From a checkpoint of a small mixture-of-experts model trained on Wikipedia.
Training: a variant of SOAP for the experts, 5289 steps.
Below are experts of layer 8 (counted from 0) of a mixture-of-experts language model. Rows are named router (the router's row for the expert) and show model dimensions 0-223. Each number is 500 + 50 x the weight over its row's rms, rounded and kept within 0 to 999. Numbers have three digits each.
Before each expert's rows: "comes after" lists some tokens at least twice as common just before its tokens as in all text; "comes before" lists some tokens at least twice as common just after its tokens as in all text. This comes from a sample of Wikipedia text that the model never trained on. Tokens count by the router's weight.

# expert 32
comes after: " ", " |", "1", "0", ":", " +"
comes before: "0", " |", ".", "3", "5", "1"
router:656354559552511501489521466475403551446478527433483558510443587395506514553549473486443459592493490547426428571494611543576560452514507548605529454493606472468479481426545487481487477447469498484498540506558495445479473457442433495477556479496530499465459507459452560539512511432443496516434510425532459503557501525552525478434532474448491488533520557519407537475575533461425385442504531578459495519490464500512545531495465445615463537494521487422509469572534431476583438516486470541504528581520567458369472554429523485550535521550424534438438538491457489467475492580488503492539670484492472565541412475546529502397472453533476500502592553561511508446444501519540477561497

# expert 63
comes after: "-", "–", " w", "w", "b", " t"
comes before: " |", ",", " (", "\"", ";", "ing"
router:574445519519627439469506510527498526437547485531482528508488547391434567472476468514480505569481510542463398480468522484505520528456555527517504484498525540551509487439487463485464518498452573514496431423519432525394483464468486476533483489540542504468552614463436425508571468502488598556517498429531437569532549420487480497428391521520595472493493562477478429480518560499474453499463551547399466472541476549556544497458410502545486566470524408520428547550506476396502505521541440535426544533428614418448490498477491555568576565551568558511493519569490590444514448555426473426585532607491583573512499500644494466501454440490517437601545453564524504547448558537471563584570

# expert 41
comes after: " |", ":", ";", " of", "|", " /"
comes before: "1", "2", "3", "4", "5", "6"
router:524407497566562397462466503499489538421525439412544549465442576432521605608474485401485464547480473576392429557448552479514442470424567442546489527448539489602579443471498470437569493354518569525514513505526462444476510461487577502437498522506507413496495511508434483520407445565480562480483627475544473555558497506512477502474494487532530521561517498478509449444530461486501466458451555585485476548513480555590562488527550373547400466498560455408447561519487420452531447511492531581526532544483498449501507592481460513498425572513474531496515501588488559403527548546549437520503549552537478541529449489561545419472446518553535530488574577556496562520515584415508531515557

# expert 44
comes after: "1", "0", "9", "2", "3", "8"
comes before: ")", "°", " |", "0", "5", "3"
router:569416510537545465472533463502525526527508467509564513462457581485480528552475517487508505593471453508480467519440554431481521500415464523573449448474562435506567441483563494431477516444445555475544584510507476542412516476411424379469526419460617432479509610466519481395526510435444533458514538376519440543604514480557567490452525528483519502480572633562441440535523526537406474518485545526457476439449448547482556451497581432596470567480605471495498494498538450507589514492493505544506556564427470524507509500472438517529586579477484597407491484565460531463433473535535487501469569468472503474543511512560530465473453581510497467640623533490557448492436565491534542514570

# expert 61
comes after: "\n", " with", " for", " to", " as", " was"
comes before: " ", " first", " club", " team", " C", " L"
router:597448525598528453505514431515509571477487551525503640453502540459511549456483405512479457582464495597442495489458486561528516420445532560512476518515508446551474500465545471484450555501419499468608479483566476504464503456484485444437552467476511427514476526464469461432492499518482564477442576431522463547524556477527518468426427541553601536444655573473465449420518521466437385474512556521489409535545480557499549414503456454534502491463483421460495527473485490474478417526493507510481579508390478398426507513480559525587426507506483519430524513498393498444492478533508575432536524504405638566522410481543523467397550547596469512526525512533485624508463525491489545594474

# expert 22
comes after: " |", "\n", ")", ".", "|---|---|---|---|", "\""
comes before: "|", "-", "\n", "==", "===", "="
router:524376570596598465527461500537453564403540451512503506363447547391496448433369486527544534538440552507446511522469567481488571483506598535489498474514512365507498456464584509408531501471464560523584529450538480403523545495578486495495518553548490474468514472458479495483507570479511486457502577440588481526592521465452546468480466526479556447413557504538460525385546521465501452469432551493456426469506510494591556472462469492599478522507522431416464457483502425499557510517474487556489507494515549464424520500435539550574435491507401547460518505499457507466442490573470467504469537501477516498443502562530524519447531576528518418516491531590482412560396615556449572492379

# expert 34
comes after: "\n", ".", "==", "===", " ==", " ="
comes before: "\n", "==", "The", "In", "===", "|"
router:538456524588533398439459453530489581444539516518514570463475553550490498555478479484495420537500515517362518551442559499522491509480527459432463443483571439558456432479492432418487566399464605446596501495504445467453520431534468572471529476583533435469494551446420470445467476508394549466518544436530441605476519476468527487525518522561557502513520524533578517434541553450501467525458547479478380473484406505497530456423470520557507512485548489454379556586473470528489424492466466545480532449479573393386514503482416457537450524491442546460495464591413590405421421483486459491550557509541481556444490543480550495441501585517476500508491554539520553548423580552449597520507

# expert 11
comes after: "\n", ".", " on", " Born", "On", " Released"
comes before: " ", " the", " July", " May", " March", " October"
router:546442538576578368476489507492515573464490477430566498456481516473496520505466440563460456501527571534490482576511585427549552442475471559584555480447575455577514437434567512421409504452433553511576486516520470517450494460547451474412581439529498477385463489506490499441456493411554495539517581402559462524516510503554515498456488513531534593525540558460379435459507517505417440538512512555497459526529462438528562513492390485535501475530466485465476558489569452512492439519464500529420571471389456440459515535504567474529470564497466530385397463528500548454550427525529426410500534483534504563515461502490540504492580569562505416614560495620527585503444528537496596528471

# expert 0
comes after: "0", "8", "9", "1", "7", "2"
comes before: " |", ")", "\n", "–", " (", ":"
router:459454560562511548556335499534528494441534428456553553430456528433515548452532494516483483494454471579479457510490551451529550493454488533513499377386545507526490422470544499356463534552389483525459471425479453490468565447439498463465595502541536524440484529453491480523478440458471508524458545494537472526508565464505523424490463574501521498508599562507444503517556569594430492413417545473473478479529462564549539422454492448597485508460519457465464514542558458496602460523538520553462587493479532461480487520346542544518428604512500563424490461492528472455375413453587490498464525546458539522513492492544497429471414458489458394612528431468478508493528578510455563500527

# expert 52
comes after: "1", "2", "0", "ch", "m", "n"
comes before: "9", "8", "7", "5", "6", "0"
router:431473583500447412477600436597473516428515496469548556476515544414570582526422496458484504545503497558509444523462511513512498339450578536497440488493437533594509436475535429509606537497453536608557520560545434530509466438464492472467582472558521494477513581461462458482501505433488560508510604479517463521479583481522520486519483527574564499436530539536420427525508497570420504477507542560386495363456429571493559445518486475560525550468462444519430501627476438508567447571564474581517494634479584523513515510384471539529508531503460555524445512507387536497464496531514380500494514529514467492474492539532543467516489468517552398495500460490543477541467480520487545468594

# expert 37
comes after: " |", "|", " in", ",", "9", "0"
comes before: "1", "2", "3", "4", "6", "5"
router:573449534619582451480552451421428546483446534551454539443493513491574479657499498519465510577500514541548455491481571490488591417446613478547512464501458451560469461447554504399555439433485577464460506446491448406464522447467536508429484389462453480483485578467418439472453446533437560500428570475639516562492483469439517485503506559538561490559527566484423477434556544523451501490475516527466510517506520558493565494485494452515444468518566441428452454491535425506538464440533512609504584557469613516433485442459560554552428540495459494475416459514504561429554496567492482451519582508465545549490455510523621467510549537561517479483501503546521568545496497553504552595570

# expert 13
comes after: " was", " he", ",", " to", " He", " and"
comes before: " a", " the", " in", " an", " on", " to"
router:514382498523538558483531456505495535497505461460563496483454527477485484538527472484497521525459483538468417575426570419460580482482509530455462445501488497555449471417547487467466554448396524523531491491523432439476548473514461503449558417510462462486486540480443486428473438512473556534470592473543415484572518438580527442404489504537521505424488542482422435471538532492451498404460451564453404510583476600553549463390438444516509496500465458466509529468550480521543420456517533581425552562415415408417447546456557504580435587518470496429498501569423446425410505473542490416573544507533558592573492591576506463443536513521525439514585526555501592532383547518529555532546

# expert 59
comes after: "-", "\n", "==", "S", "Personal", " Pro"
comes before: ":", "\n", "==", "=", " ==", "-"
router:552471540539572390536511480515471630469538465516494504433513511440497543447479537493494453592456503564473439502461502503548525446509490580527530424507506482502539399402463453484498513460512545523602443410532526485492426473547479532477531560435562440452496529428420504528453489377450513555442594426492459580559493460465541443493396518420540533508537507550447498463566527483435416440540555526462523445594450507514484469434497443486522472442523505471466509508549489439568512507490459557440523413470556472404489521446559505536410586459487589421447504530487449480477500511551516486559596496556545484563413598555541420489510611502506464518625470510587513513427552498536562577608

# expert 35
comes after: "\n", ")", "3", "4", "5", "7"
comes before: " ", " \"", " Title", " S", " A", " N"
router:563525515541559399448505516545534581454473480499464506403443503450571600484574430447421455495455543552435431533372498511506501425441516617522508435406488444564514440442521426477509509481415532502582401516476438495490527474559541525406544502479540413495510520509452429423403463521528499432524537411551480544456531494566407522460448460580504519481545583476463427498510579555485590527468572526435535533507475515546567500520409420547554486437513460489449560412484444523571446416469551527537533506456565469480461500482494541560467572483451525435447548466509541420545477523520427422545530468570504518536434479581534527488489509507502500562511524527564467591403482582482572524456

# expert 26
comes after: ")", "0", "%", "5", " —", "3"
comes before: " ", "\n", " —", " −", " +", " S"
router:625435536550585463532499417508444525469461507527526544485481534389467486474510519484449474505519435578496449509497559452535571434511498632552429554426519422667533406454526510479461501465418551558542422516539439518450543494467489528507525498410503500487475524513417509450440364498433542476525599453489461525535534416541453486403464496536586580529604553480427433472561475485495453478487542563484514495534527476533467412466447396481467501488498450468459501550460554486503411488566515485499521442447522492460496514501545516529510480522420519415514527587465526420452470483528493459579597480638497549588526515474553456437511450580447502527515486462513421525465494517474591602515

# expert 60
comes after: "1", "9", "0", " ", "2", "8"
comes before: "0", "9", "8", "5", "7", "6"
router:525483531540516430484476433490523527455513427571478538489471491420512505608428492474513470527517510519479417519462493461484490521473509507629447433484523434572544479475580485398487541472436584553517520520516408446461467448433485486429562466433563379464521550468495462422494531506467549464490566405561488564491592410538517491496446483513595420576602559503452457456519526462438461500533522530447430539502453513539491466496490400587456570459559413539495534576512405464623500565576426507496498542462518487463492495445409528521524533467480588452466500561465563421388419577531405484523575467413490525481471546542499483419491553502524465552613533534505493533467567524471474533578

# expert 10
comes after: ".", " the", ",", " The", " that", " where"
comes before: " was", " is", ",", "'", " were", " had"
router:521498542610476468504499460531550397479563451399522529451494533438561466508513542448477435552484485579440489542452552437543499489484540523565424479471541577549491494437556504458460544486448576556586532529436432499477511449539525566438552524519540474481581545536455453548454466471447551547440571487568433529593499435574549467484466505510511481488561563513404414510587573546482472526480554548376455473564526568536563442474538493548479617468519416498476497521579477420512458582557431564492508547450569498409471540431446576563522494523465480468502433494447495416495486565527395442575560580544593535488497590541449363464547464518517498475575462503525494490452508527481562575492

# expert 18
comes after: "6", "5", "4", "3", "7", "8"
comes before: " ", "ly", "ations", " %", "ens", "ity"
router:607497530551507481497472545519512527421487489476500485379402498433554532577447513507389511481488450518524560540548460437454536419456553482496451423442469404510492518459535397442536573464487503490554504446549500506523526546493451507441516556438514468444484507484462517527446422552488542523450536400509492524533453520604526439492506542525538616388528593535470458407482505523442434464537490578492501462529467437515474356507416460562500438451467459493441494511563461570610431427611426577545485525436485552466486502461613566634519530548515500427484477554496536437514570460626439421527524569517456565539508476502545518469483490566492437522550489543539503482496508538538535558473

# expert 51
comes after: " ", " (", "–", " $", "/", "^{"
comes before: "0", "9", "8", "–", "5", "6"
router:598442546478546443441470478492461618484513537505574591462485542469456496560546538462509502515474489500585484493472471485550524500427490636613472504529535438521566405456563422436556539474410556441531505473494392465477530406444421517319545397505530509457492552472522522493432505468488486459485534456534501486509521430510535479491499523549521476505548511562425392448530473547429493466455457474468483476543469512529496484544460414606487571484557460456492481555556428439506455579507455605492537610490485395408521500438472522553466539485485460477459567561459558404483398584534519490495566488438521525556436535498576447453534403543496496452585520563507523473480502515484543500454

# expert 56
comes after: "2", "0", "9", "im", "um", " Ar"
comes before: "0", "1", "2", "ateg", "inem", "as"
router:481459529526524511515474450509473466474463446542474543490393560486619515562492461505456455494420390563475538503420532442485486400463536500542508510490537461443525459458559482416482507450513539509508449463565435425507467516411529501507569519481536443470464600441414459447492496479522521497398595444567460477512527477545600481459475608466470567517681505504520539434530492568442413453482498525445428522556431479536493452465470507540428557480534435533454483491528445483508517592518503604314542458473525499537430549424407556545453481494490495436427494538447533465370492563551505480514528431454510538543444513472539492493497474547525453553520517550423490567495511581463443530587